{"hidden_size": 192, "d_shared_expert": 128, "router_score": "softmax", "normalize_top_k": false, "router_z_loss": 0.001, "lr_router": 0.00153, "norm_eps": 1e-06, "tie_word_embeddings": false, "optimizer": "muon_variant", "train_tokens": 472900000, "dataset": "wikipedia_en"}
Below are experts of layer 3 (counted from 0) of a mixture-of-experts language model. Rows are named router (the router's row for the expert), up (a neuron's input weights, with its number) and show model dimensions 0-47. Each number is 500 + 25 x the weight over its row's rms, rounded and kept within 0 to 999. Numbers have three digits each.
After each expert's rows: a language model's description of what the expert responds to; "gets" lists some tokens that make up at least twice as much of what it gets as of all text. This comes from a sample of Wikipedia text that the model never trained on. Tokens count by the router's weight.

# expert 60
router:496528506553458514518506438541519501500477506492490471552471480511507515475546489506465492466490521498516513495480505511484497500496520502519449
up0:469514494495476504514509505503489491487516483484477480514511474491506494481476452501506490488505495501505532550538516527462490518506513504471525
up1:469500500499507480510491507510513513458505495497476511490449504520484487517506476508512512467527528499493456512492516484492479560505475488529516
up2:493502488531528499523489529523538493495539487529518486512549557523488510534505489476462545492517498514499482537477556505471493482509516491519479
up3:530516513498518472482481483519504464499550489535521466495510460506478473439519490459455523516527528470509505478481518490488528535512448487486530
up4:438510463526507487510505447452495524506477425487465485501498505522536517466486480504494525536490500496502505486553476489468497540485494475451518
up5:471548510484497547482501463525544502485536522496517486471526570529510486542501530460535467524512446434543512492513476539482476511466478529526491
up6:507507497511486491496478493506513495493464484513523514482494533562526548507517548508488474521518474492498502464518513471533541527529454473472488
up7:472510544496558494496502535525489517475535531491502504502478521537530479492520533514494479468526526503496492481477488502512446496500499530499493
up8:478508499480502509556461508504493520518474545475545483503494505533516479502499504485471466524485480528495564474524539535489501473494506467471501
up9:516439495487515487512478469523523511476463473461505466480531505467466500445526507520482475453504501504488495508512488488490534495508467485488501
up10:514465534463483468475541459489523457501517520481463508499507482477542502541498462499536540515498557492513528545545546499508518509494471461462489
up11:500534512565510495516504493463547521490471479467510521532466521524511486494521525482498514479489504483466455550496517506532517464484529502526515
up12:506504538477481525547509478493474484504532494517506542468450512516488490488494522510544521504499470501525481523502459507463523496510501491452465
Parentheses and table separators. Opening parentheses and pipe or colon separators before numbers in tables and citations, as in −4.5 (23.9), Reese | 104.
gets: " (", ": ", " | ", ", ", " ", ") | "

# expert 23
router:478510545542510479500539503495497555514516489509500499554517463523473494570498509525466474463502499520496501491545526532469477501521476509504483
up0:482546517502510539499470490473506540502471524493469507447495523531447524526521513485488489457476482507497482507482539439504518434514457474496497
up1:536495465489481490485562504524508491493522502498497492535478520497475496494505532484540431514477516471515507508482517526528497543487483545535502
up2:491514534514525485517489493531554525529517483517519487519508459444520472523553490468494538497500478479504516440500476531524513502494471532523474
up3:487458478514510527560503516513485536508551495502476430541519497453530490519500490530506460496543491466537456485511507568507508486525533556467502
up4:501494510506475479502536533504522450496511488525459476456492546456506523562474530492469470518525504478456527537507527528523481534478502493504450
up5:520489497500509467479521539515474507558479469460527530494531501473489497513533509529478494501523491491512502533498526548489486497528473490518489
up6:539500500491486524514549484480475484472508476503503492504473544496464544519490493515549485530487513503505531521512523472490483524491513495534501
up7:521529502473441519485551438506482464517506489467524508486533492531511451531502509514480488494451522467527484509522499490484507445527474545500531
up8:514484541526529449501511488509481511515526510531542539503495469547504480520488508551508518474482502522518512520527468461522513547505461499497482
up9:497473511472491508479514487517535527557461533488512540521536510511522493499503522514490468508489502519480503506472541521530518539457464522480474
up10:527465513498498539501535479488484487510486483472513540509466522526491532548521523520480468462506511487500503494528540522524455561492505527450507
up11:467479482493480487507476531520505523495542451525479474506470539506513542463487485504517520534445524515483466490487523497456532504499520509513473
up12:513538498531547525498477502464526509486479509528505526472525482566495476488464501491514520500495526507499518507518430545538483476528495508489518
Year digit endings. The last three digits of a four-digit year after its first digit, such as 2-021 census, 1-990s, 2-017, in dates and tables.
gets: "019", "020", "018", "021", "016", "022"

# expert 3
router:480542479533509537507483484472567531487471501522468455486505511511448538519521531522488489437490569471459480520483569488474496452508474488513507
up0:483457529490528499462524467530479508518485492569519505485495460509494482519473534470461523507519501461501493478520500504482534476484516481488489
up1:459495471513529534491505455524503480469507492503558505520510485500522504507474550502466498507537470430482531517502548532482542558489473515529499
up2:498484502492510489552537487517529486499514475516530493508531526509478540549503510500504513499464522517472499544509509488472485544561499505464529
up3:518484505548502519488538491487512510529499496500507532505519462480516542502486493493484486509454507484511542503501471516495506533457501486502468
up4:529548473509545453497470533461516487501488488510500520513499519467506497551462498472444451483520497489503473497539517512526468471517481505549517
up5:504490498540550539495461479477520480490555489488502473509466487523505512508472473488484512475498508505516508504511534519521526480540493462485544
up6:526507533518480547491483535493462494470472542497483477490455502525480509520493501540471499530491494496470506485450517501479548496541468475473517
up7:460497492530496503506462518501518537481507507509503502451488509522489470475480515481520516501495468476476486497480519451507451440464485477528489
up8:494500490494494484456473509510495551471508499488497506515499491436538543504503476494472559468490491461497550494456496486542475524549473515496525
up9:491475517516478508497530546457505527510452506521505507519538517515511512507513479505506488468490511498464538519455463461483520519485507481503492
up10:490482486498480485483475523480485464472493481494517502535503542531464490545470476491467448523504456533474492494482556524451552492505453494500536
up11:448503487463487516468508460477491517459490492481460488478492528545517544478494508559518519517466483477513474495533407515525501472488488513485501
up12:473529519522480510515516496478480484461501541489485503495525484478524510545486470489487514506524548551497465535492545493506488470467479539464471
Reference-data separators. Separators, digits and hyphens inside infobox codes, ISBNs, grid references and tables, such as the final hyphen of 0-425-04327-4, "code: ", "| ".
gets: " ", " | ", "-", "% | ", ": ", "}"

# expert 47
router:489501529505464548495512443551516507510512514504498502512521478522484484514496535536513497516492501496537499450478527509493488506513498477536440
up0:477514479480499443477543473514500520517583485496501500514527482522506518481497516481534503476495519532533486514522524489480492499509505527517492
up1:544547471515523474515522468513519492498490565452433507466522499504475512451515500539526542515473550546480522554502493500497493503518452526514526
up2:513482514511529513505477507495497504464479513464454513547489487468512521468480508514506490521519521546499523524486531483496501519500511530537486
up3:483487549484451520528531476516501508525445464511485531524521523492516541492498471494489511515468516473500459491432470446465478439508511474526543
up4:544507520522498552460493479478470488523493533479502486488491495546539496512502463514482511456490543478504499518506518485489466499517476510465475
up5:479493466494464497520494509513518516511474542510499503521469510485532529476498480511513527480488519472456529515458477470496481492498481517521508
up6:492485455474525512494488494509518517496518488490515529510497541487527429471492461540510492525497488493487529492519502527490478543516485487435513
up7:473439534487454490478497525523495493518501503439476514501464526487474546496490519504539472427516488486481488528501527461488512492512568475519515
up8:480491526456500500504501503497493479542446511501506452520524511519461503543459480472496492474518527456504530485499517513527529466475491495467492
up9:469535457492510499498462487474528487512513504556536501525521547473502476512482515419507513521537531500518530525478488530509531514525533494515497
up10:467457464530455526517470501538513470491480477539466505497500452485530528512495500514503486512538505470524522509538518541416463485538536517464485
up11:492469515541463518484515555496476500512510495501475488536502479488556480480518530542513522506502494518482516550483466458483495472534530509513495
up12:520495538535517539509516506513498469495549506458481499462499466503517493485447520513501477527498502543471492482483473512507543459484508524521480
Music chart phrasing. Release and chart verbs in song and album articles, such as peaked at, reached, released, nominated, aired, plus Slavic name pieces like ě, ová.
gets: "z", "orn", "v", "ok", " released", "ov"

# expert 59
router:473542510490553523476538480499513533492490486484492521525492520517488545500465523498479518463490514519554545487475505504490466502507463552489468
up0:522489516506480511505487482536498460493484486551524479527525484541492531496487522479505538477509533483460526473529505498471484457495474459502526
up1:483446511503499516493543504499505497492557510513491527513531482508533517518481522531521521515501509475470476487460548454501492519496491503539490
up2:477465462506509523490507502493484456495528506544492477512459467479461482515499465518489511460523521519511466534492464472524517498464473523481501
up3:496514521493480515488518464502520494464472473502444439495494487503496489455518508492463504499501493522494503474482499476481480467501517511494516
up4:467513511466556512496513483476520544510505488521503544464516457492479532482518481470469531444514476511497463493495482496479468457496541473504529
up5:522482457493526513514546470501483498509505468478462515487491532491472462488457497501515462507522501475490499551483520496489489524546527500485511
up6:511526486489497514518531512489510472487470521514478482485552518529542535519461462495517518485477548498489539458524512474513478488507505528469507
up7:444545486486540506538443494500478495472512501499538520502461517594453510547517486503445480494466493509521505480490487467526472490496523525534544
up8:477500506504488541500529443515526544509513462487558512516497510487517530523491495498456554510520486538493495477514495514521459533498505512536494
up9:491537487476520501505517500470517462499494480471509529519537464458498543529482463460512517478518442480517491485485471503486492506498486510508501
up10:494474551525497491509528526517435514504524530530458462539529504503544497478525521494495498459498525547533453505515475494530509507553485531511498
up11:491515479445517543502531512487558496488474485458469488526532512482492521506513469511500437491529496503506510477537469534487468540543446483506458
up12:492487474556499431531522493450490545499487511504481472476493467501494478503486497497464502505491462521513481501488513515503457509496489498493527
Foreign name syllables. Accented vowels and syllables inside Spanish, Slavic, Romanian or Arabic personal and place names, such as Ar-ó-stegui, Ł-ó-dź, Ar-é-valo.
gets: "é", "á", "ou", "ó", "í", "ú"

# expert 44
router:471497507470454512480576502491524532485487517550475532487471490524475467550504555513465512507483505524509560511531494479461509508555472493514482
up0:496517482477488543476539493458509495510472510466517532501509450451527500455491494501522537531510454506478476488497506503489473466539520522521519
up1:472548479496497482463512503487528479504490529534493482488514492497513486536492505461509499461516493454527501481514519476484512508452520491483427
up2:504494472478511503518515525491537489534456496504483515473482474521482520546476464488495487478539484507493486503470446475483521542504528556514509
up3:512492549499456520532479533488535487462500508553517478501440510469492487526510506493509507494499508556495491483512523476547485529518518503501520
up4:500504492499516486494475500511474540458484541521556495550469501476509518530513495470537438495497521532509520462511481506500514486485431458448519
up5:478523502531516489487550478480491464522537479470484491524476511509507499539498527490520496498523495491523500536491500498505509543499524484469456
up6:510523459550493546513511523450488515534530516516494472491505521496482540492510511532524501520467524480509515530508476485502490524548499533476518
up7:488565474473504543500498501482542493481540473469481487491461511521499526561512557524500520483501504538534485513514500524499521500505521459515505
up8:491502522536478489523537500459447548497482469501499522501514493502488501489506475541489492502558538484530455497491483488509488544492535501504507
up9:509507518443499514491503538462526544551547481525514532519506484516473481473504466493557482522528515508512509507534534491508515482514501553530516
up10:521484505487432515508459507567537474530557475486504504472498504517489513510494516451494491474508515512483470523480490508493490478529512468552496
up11:466475526501482492481464516491516479536495547489517530534504490500470523523470476518487504501512535499520524471518525474484477507509546459496498
up12:482505502499476507497527494500501528515469521503509514501482483505526471477484514515522470475497549501526492494495473477561458506504517478508536
Qu and v pieces. Word pieces with qu, v, ff or gu inside names and words, as in Mosquera, jusqu', Lavi, Annunciation, commun.
gets: "qu", "av", "v", "ff", "anc", "ev"

# expert 34
router:494496478501476522512526502486501493519511524556511448511485502494510526525476528505481486488503508504491547461504541518445499487490503488506522
up0:515524496521512473510514495503517516486506470536478510491493498487518469536478525508504502458484505487521473531506473529485516536481525516447522
up1:532472524504542487518466454510495500487469457500494484502490523473480487533509479457481517443487511523521524499495494533481520507496472485492500
up2:528508436518491465511506527514494524499487514498445508533495512490461525493467487505490502471510487476519482507482478501550512501521498522500478
up3:489496534570515523537502522519541479511490501507514450551464503519489455486527519507538483488512459456507479519501474491479526522480504493479532
up4:474468491472521507444514494515498543533467535501513550451475493490490522486497519518499492504485523523437549521505510522498526535490465482495468
up5:553506495526500456518544553490494520495507528488544502513500498523497510497468492524518516517478502470472507483504484471489457453472524499542497
up6:465486475480482476436530495434512487507478499476515520467537512514534516503502481495524513531494450505505474504546517505461479548493541511597452
up7:504502495496505527513507465532509501479494492518490482501496511472521499519480508481490503485513461499539509523518493467554507476497486509521571
up8:538494506460479524475514510473503515501522491519493515489500531496509516509485510530550483500511507512447513532553497536503491484484513480550483
up9:492483492489518528557495505486483498497504515489507503533476530491503491486475540530480543522514519459531548508473565495477504486519539488505502
up10:491461524499461465550466527559497521532505492523555495524465573509515463536495534507498480519528469519531502511484539532502488518494525530486501
up11:510490512485482526483480481442509469483473507488513460473516519522550499511516490500479491549520523539541494487529498501474529464520534493520499
up12:497486505529501525468514476497493523444491523537465467516519492469492518506492522488476492531492504517528503500428518486505481476506500520484471
Infobox and page markup. Wiki formatting markers such as = title lines, Coordinates: labels, degree and minute symbols, See also headings, and empty table cells.
gets: "=", " =", "- Coordinates: ", "==See also==", "= ", "| Party"

# expert 28
router:481499481501536520507523477486502594498468532514509505484450511535502509520481533515464501489500513539511512471523475491503506512504486504485471
up0:483488478480479476472524479490500525513501542459485506518480483508482502509498505501513485518513528498487493531478515467557480506480537542502467
up1:484489470482502516460520510491506499482462511552492487506526483483501498523520521453505482507487512487537467497472505495489515540520511483548515
up2:494450487540476485515530542489481547488505490529509492508454504498520505464486519516493467520489493497489483521476514496464502508543488490483519
up3:482484505454512507464510511469512484568506550524496476465475520509463491491479488485479507527555516519511557493534501518488524499519455490489501
up4:540494517503559487445486488509512482531462487484490507491489504509509508498502498495513516504529483498473499520529497463472522500478461500474497
up5:485509528471544479541485504460532505565508489489538459504501534448487471520495504524533530532479520517546533516530503497472502496505443482504504
up6:511528480480467527492530514505467491482522512492467479478464497508497455514512484525480526464526508516497503509519512478477486515545513518478513
up7:517481529545535508505477484492537495476467504513516472484533484503470519432459568506479512532537480482466499483512502443508500478534482477491437
up8:504501541511528528510492471464492493465511537512449501556550537533473507502496497461481516483492582488538473444485498517517479518497502480510489
up9:494562501501513508555514515470526525527520472503538524494494498483499536509469501528505472508503499546471487495503501467523509458511533490471547
up10:517485492528505481476550485446487502494459487545521473479544471507464538481489493539531526488496478537502526477478560501536479518517496490522507
up11:508465496538459487520493482432530502472461525520457491497476469528451515514489475493512484493501439511495480518491503446496475475494497502493524
up12:522491466448462513460464502528478523530527492484498509499490526444522531494488436477519463453506463509499529496470493477520486543530484526521471
Foreign word pieces. Pieces inside non-English names and Latin taxonomic names, such as Spanish, French, Romanian or Slavic endings like -ión, -ensis, -ić.
gets: " de", "is", "i", "os", "as", "io"

# expert 1
router:500544515503528508480548475483527545495458515490493487472464500551496539513484482500425500497491563497503527522488505508453506489501468515494479
up0:515523495509490548483473514531511480528502467509529462513513522457551475488521533478498491507475526505499498544506493495437477492489488488515469
up1:499502497480511502489548485463509510497519508492490494545519486518537523510494500548486491564500489509507494498494491532491515509558522514501518
up2:482503487530534487518521480539478510528501508522505463459510521466466529453504498478452555535511499549480524541481496495497498488491500508497501
up3:507463509526479445474476541441495498484449505481510483494518531502492470541501539456458482468492482530503484488465535526507560524509490491522474
up4:530529503510539468536486531538516502497503510477493484512489452516519524491495517533505543483524533504469506467486438536478488545494470496493503
up5:484470460501519531527501548495470498498531502444515492473524469551486478497440484513464495488551520486531487508481488511516485515515530475495494
up6:501520501484530471507488505489507510486485497466520444548451508456490507477537545480536495514485500521525480511477499487453534553522475521436456
up7:479518519499495538447490476521482497515487558506513425522508502518511534506454488553479469459503498552458529458513496463516489506499480508500540
up8:498512519500532504506508477520509466517475482481497499506525512522501494535492504504493503489525457501521507473553506516530500499512544501500501
up9:461480508478479521504475506520494539475474522490501489483543493535503500495461520500477521526521491477500545543563532464484484503488498510477523
up10:475514500530522505492477496491497459504519465483542514516533473528490518541466486532491525507468505523483461491460489534476530491449476526495487
up11:485491493517495500476523540516491492514465507490491456529460508528503477493511476486467499506552533530513542532519460483474513490494481491474479
up12:454563523457522504523490494528493490463507553486490448509468488509477499474540444487527471486507487501486559502516476517535517488491524546548517
Word-initial single letters. Single lowercase or capital letters opening a word, often names or Latin species epithets, such as r in rimulosa, L in Lafayette, V.
gets: " L", " R", " r", " l", " H", " d"

# expert 17
router:485516515520461527518529498510519525489477461544470523494510488493465476506510506486465468508541505507539502496521484501499514518529481526540497
up0:495504501495489512531505519544542470483503480530505505486477538476474510509509504545494525539514483494543470532497506493476489516528498505490510
up1:488517505506520486493562517488511437487480476493506493506459514466483509458482527523532505453495507500511474497509482482492494474525496510532473
up2:496518510511472493510474558535515470505505530481473488493489497493475511494545499480477491470507524503474488461485506479506485502519499437505508
up3:494473513554511486512519549490491510495496504472499515476502465482449515471521489495513532487483475489538520552543490485488496497539507496539490
up4:531500495505457482535490493494556556529553468491540509497494514512520467509475559531494513452466535495491479486472470490487513510509492506464524
up5:482523494499489461482504497488532479469482496514503504521487473454473494515522487493453516489477476518473522430524504546490496492470520523494488
up6:482489461437472516489475513476514490490486534478490490486553473484489503488520460483483478544463515519485491498543505543471502529472481551512515
up7:544486494459469468489484489465462544519489530494490507518479462535499494505459515489448498510500487491479520490538445544496502535504463504519487
up8:570495465487513505518484522511499494497496498470489530533458497481472518513481524541456537506513508495528480490516522460507555531500500467511495
up9:479544477509503527527500504472529509540556536501518499533495477532485442523480525512507494515557486492508540485494516536478511549512504503512501
up10:504459513466508500465523495522495504516493468485538515554514493529534503492483499541507527520526522474482528531510511487443490504493476489442518
up11:535488526517498528524501510488536475484500513509426519527478517451475533443456460488507498482508528517449457492445496501458532486503550493514450
up12:505514505522516490537503505493522510481529507506513514462515491492534488566509501468516414494510537508469493550514532474510525485494470495514503
Initial consonant pieces. Single consonants or consonant clusters that begin or sit inside a split word, such as r, b, t, br, sc, tr (Rest-r-ung, br-ands, sc-rapped).
gets: "r", "b", " b", " t", " r", " p"

# expert 61
router:510479477524493543512515518539472514513522470529451491495505471519488461534529556511473457519545491532508485483491544503480493499525429552505503
up0:521459475479500521507426507508505545485500489523514475484445487545433487491521471488449513498451544541479518456496483553490511501514460498527493
up1:485471507488528494512481523543528497483496504532511475494458558488504488477485499486480504497538516494528469495520524483466545497474483496516483
up2:465522476496507500492478514502468569499491524493536494518492476500475493514518546516501474502509525500515477524480440518492458506508448455481482
up3:490478456504534491463505556456517541510482496516504507515463477545532518514475534507473535519484505482468477532498518519476531475548500460517496
up4:515498498514506476479463518534402456462492469501497535493524513493502449552511502474541485541490502526466503494480488556504477509473499523538537
up5:503469496495476490490468501505512472461471503502510560500511502503485548495514499476489489502497513489473535551493481501503449478511480469476510
up6:489504517527462469508480489525518480503482515507493527527500490516480465515529511512468473497522509497477486469505466487504541529434500503498506
up7:521472497501514502508495500476523513535507499484503526496543481495506488531491515505521469547465465501533500484546527482544517503492452446443497
up8:519531472503431523498530456456500495507515519532519474540519506522506491500485521506525498480539517528488512506443497506523484490516452543502472
up9:484507504497525484490478492504496514524482504505485459499476469482490509505503512528490509526504524531446491532490493474480492468551528517489504
up10:506480513522491508482514451497469484551447486564523493476502521470485541479494467447535468491518488501457503493520503482492498503544474496540502
up11:496485490517546451494476507527492511502515539486499485480497478510520521492531531526429491542540478529495506487482506545481499482474510496507492
up12:476504500500503491536517465493515490511560504539497488523489492531472491472468479545504471454509493473508543506507491542511489507504494536426483
Word-start pieces. Opening or middle fragments of lowercase words, often s, j, fl, ev, ret, det, as in spaceflights, twentieth, technologies, betrayal.
gets: " s", " j", " fl", "fl", " man", " det"

# expert 48
router:488515543485502522497507490517547490512507466506486506548498486493489466501530520533473533494489494506499515459508520518468469546518509513503507
up0:469506553507497450524537417487506509574494504502503535524524473480478473492513460475490493516526473468481543502469479495498534525542486486494537
up1:481554544540531525493491500554506510530514489532483470501489460481486512481499536485505525482500477494565459468494541469530483464511488454492519
up2:514466486503504432505471497494561507462507504502509494532481499512490472505500530477490458516498503483515488489524494549477510482470506516552499
up3:524529496508489503511563500500492518475480487496541531495491487468498522494457471463527491521507494520489522488479516518510428477519512471510518
up4:496503490479498514478470463488512516542523487485545509510527495510525503493487490485497470495504489520470526476488578442487473517508549472461519
up5:527485495489547509511520521516502504527515465463481532505520457499513511500554477540529530515497514515478502474488549524511500520494535510489520
up6:462504555496509463516521501491509478499458489492490518523483516478531467471548511496540487504482485479541495453453479484525510543523469519514531
up7:450523544481529518491506516520489540513479504535468502476481458499532517509472517479464523517515497520447476527542463532502501556508455476523510
up8:460485500495470490483513512534545501512509486531528507475507495517536468470554547509495521534522503468548505481512523521479477511485512495496534
up9:511454526476535501524481520497501539506524520495499501461516499486497510524475489482497500482514522492526508506495516465506490503455499491506493
up10:503505533499553530520463497481497488450504513509483460488517507512514483500512489522512506474528505467537479536506470493529508537541502495500525
up11:486526499474481508482447491509507455508466517533489482521540519466492494524482522494500498521500517508499519543505513515526492493565440483529520
up12:486507508582486551509494457491464460468452525474502520513524455469512481510468480487508550499507461506516537511509500510444487525505522560484506
Clause-linking conjunctions. Commas and conjunctions joining a following clause, often in sports careers, such as before, after, while, until, comma but.
gets: ",", " for", " that", ", and", ", but", " as"

# expert 14
router:479547501517484499515514500493510521491535481515498474532480475476480515504518485521481494481500524540497516469508528488479497530540532506509499
up0:461498518487530533537513529500522510514452511471497496513503480525549466506451469496499487506469492539501490482548495520504539494517491477523445
up1:525474474498477497514498498499473491491504466511466477513497516479464486530516539500493531511520519502458463506506530512510508462500529440486477
up2:510501489572508516584497506503519520506510472497514515505486488521499544503534465518489515513472542496481484486527546465483500517540472508486470
up3:496528479495552467510525494485518523471468469488532510473503465469521492508508501474481507499456470470545501515469497487494510520513515546522540
up4:491507509494494532511495453474510508520467459511492504505520498494540482540496489512434502558479518536515488490527491514469473482495529447512493
up5:506462523508464580495467521504496496502494539511480495487506525534434519476485538486494497531460495512523454497444496487454534496518517496544459
up6:464530521493466497535473499514518528493547497535489496446493504476501479439461486514492498477510504456533468495494477518482513500506454487507522
up7:512534515520541481521450507463515512517493520463471526502528470519494485492498517502479494507521511508504489486532538529517520481449517518498513
up8:434488507528477483503524508499480503502545462481484502533541496496515449509498478504512499484494480490534555529536478517487496482486467521449450
up9:524529467562478504521496508492509485537528497507471478511543478494452469484447495437529455482464518528419506466500456505477463528505506510505511
up10:503519479506505523523519472486467498465526448503491462510481477477519491550485457520481500470518505522478479477453441511494492535489503484483500
up11:484487484508503505523499505509494505547472470523503470513479480477502498526534493496520512470496509511479514460516474556467502540472526503476491
up12:475539509507496493519470491494542534499512463475498519522534492496553492505500495527473507514473515496494500506510510516478503524492507466493533
Copula and auxiliary verbs. Forms of be and similar linking verbs after a subject or comma, such as was, is, were, been, became, has been.
gets: " was", " is", " were", " are", " to be", " being"

# expert 37
router:515504504490486479507532479546508518522473501513497490510437496515521494516503521560489475456494528488510519518519500538481467533495505487537517
up0:514511500476535475507499509492442488533474482506506457527515534482503500487521444518505508505484444519464471493477458483461495512486519481511496
up1:451490510501477508518488499507483497508502523455523512502474498495480515519502562510531494501503475483551493490491478499547487508508518491540473
up2:479438528515501528545491537472462539495519529532509514441474492468523559462485468493494505525488526497457501527480510461544514448506470526508492
up3:473495558516466513491521490517477475521544486512489497521499462477534515473481493510490517510535522455480509534479535498514523509489493486498543
up4:499472518484496538522532474469477515498487509496488473490495468481500524480521503527509471486504483558519481453525472508516511519475503513518486
up5:535536508509458478479505508456498495513481520489465531546445473480520489510460523489508478463554525514476465521468520534488461515525520486482473
up6:503510540519500494519509510525473505543519483455505518524454504502548456524508475493486535502500491479508485510500473516502472540428527546484560
up7:458504534479472478490534474536502446510535467539491529501511493439489505465469506510473498484485552522509477515496500488476509460580474529467539
up8:488548505559528441447545504518497500529488516486499488464478511483471481487506500518500476525474478529549487524521508487524473508500499509523493
up9:533517514498517451478485499475524529534500515504486550557497448500495527485464461507493548521515499512540543478494477500494481473491452466493530
up10:497520489484539484495490519499509525503489503498529512542497498500501449507491484543488478500489502522503486512458486507538477486503508460518519
up11:467503511501579484503491456518513541489475481514452487489544522557486520509520505508506479482540488487507500514531479476528494519456508525463491
up12:528503498518499503442486537481493514485500467535495545492507473518464545534548477508475491496492479513520504508477487498544537523521478511486488
Opening parentheses. Opening brackets before numbers and conversions or birth details, such as in ( in heights, (born, (aged, and weather-table values.
gets: " (", " m (", ", ", " (aged ", "} (", "- Born:"

# expert 33
router:463552521523515520494554494496492492522504495475498477486511504496493493502530478518487495503511489519491545480545528489478475496568522543542479
up0:451462490537501538465497463458476545497516494500511512493450501529444501539491494519502484507512510519477517504515474539534520506517463472523498
up1:449478508476515449518518524515489516522496537510496524511509481463474528489516518455502527498510509528498500537497509513458503515533487506468544
up2:493490487472492454503524471439534492529512501482521488483541501531487499570502481468510524503485493495495507472493494516490515471526513480477496
up3:506543516529476528489474520531497504479522516483485503475533528462458499544490523498506500517552456499442504531506506536524544448513523463516490
up4:488490474460508540491535534520474506555477517465466499529507485502511491506523501555500503537487501503516494502451506464462477467536560494524469
up5:501531487473490492492514510481512517483535458475454493505502509495476467496495471503511492473491513472531497458524515530538484504480533544470478
up6:493535524519480460477490500483528540503482519468512560497495485520498515506548497514503517531499506513500499493535504476517513511478528483474509
up7:488532528493518514550518525487489497496471499477508491467497484505554525471499477489490473508528459490450496509491508467460488524547505517547553
up8:537519517497512470480516486504534518472511493471491507493457517509547526484498504518469540522511510463452489501509465496509488520494488482513503
up9:475483480482500510499508535498498485522487543508517495488540520483502501479501470483512474510478480488478513517551510514493507400542514503497505
up10:531504522511492484502497476500508478478524500520486483514497484502476529503448490502446488540525441532489512529504474524519509512496517519522514
up11:508530490500504513482478547479462541513506470505490480471467490518528486495510510516447481469520496467465495529455502482481478524517519537487516
up12:481510464474489495474515515475503484518527494526490536567540506517497502502528484522502477507514458505465501496545529488443543506491467516436504
Definite articles and possessives. Sentence- or phrase-initial the, The, his, her, their, its in biography and narrative prose, as in his mother was, by the.
gets: " the", " The", ", the", "The", " his", " its"

# expert 53
router:509461529508491509555509529516541513484502468510449522486496470533471480522515510526483531523522504504514509485468511481493497525511478490545494
up0:467504489507525513505493552484484459497474516555464455500516513489487536502509501507539488498488468480456499457488456486481449492496510517456494
up1:491503518496530473550464540494500504501513527450504461517505496500490477479523496496512469512547496517533497461478524458491472519544512487507517
up2:471521535485499480549478522456537525540514518478472501558508459494448519513494518469504530544532518517489497513481489471538479510510524500518536
up3:481529540490512482507508446526546515485508480491498517513451438480513461476502481557505543509485477513502551517505493479471490506509489471541511
up4:492507503529505467459507507498552462511506510477463479496467506510486510472488480527511512499558486492518528488498499513482546491492501448528478
up5:517550504517477495511493514499455489527498490529502518476486532511519500464505508526475483457499486519459479481522501476523513517530535472519522
up6:523457532521503439496480490490493481481516461515491460513491529497466540505487506481471490485524487427482543489480529489494481483546492500465498
up7:524496498510512534512504503473476565471467496502498517503478524491521516539510513505471525511476492550513534492464483490477527499537464531485537
up8:509498509514518529495483522529537475491489492523473505500520472510504470480507544535514499522515509510516498481457519517487556513515489507451501
up9:512504490500518504503487496534532514476522496483488514508506526537480498458485437511518491489494483499476534480463497514520511479510511462466518
up10:496471541488510473525479476537514492535552526457538502466469495478519481518499501442510498491496503526484486505529486477496469472505500460495479
up11:467496517499517491501514529545508530515495507479473492496504457498495532462455475497513465489524541478468469438496513484468491525568497505515483
up12:520525483519488506525518540532571546499496546487510499506499515482545484490500514518549478509484530509552522536529492476535509500514490509467531
Mid-word syllable pieces. Inner syllable pieces after a first letter or two, such as c-em-eteries, t-em-ple, up-he-ld, gu-aranteed, Sc-hed-ule.
gets: "em", "he", "ri", "ot", "ep", "ow"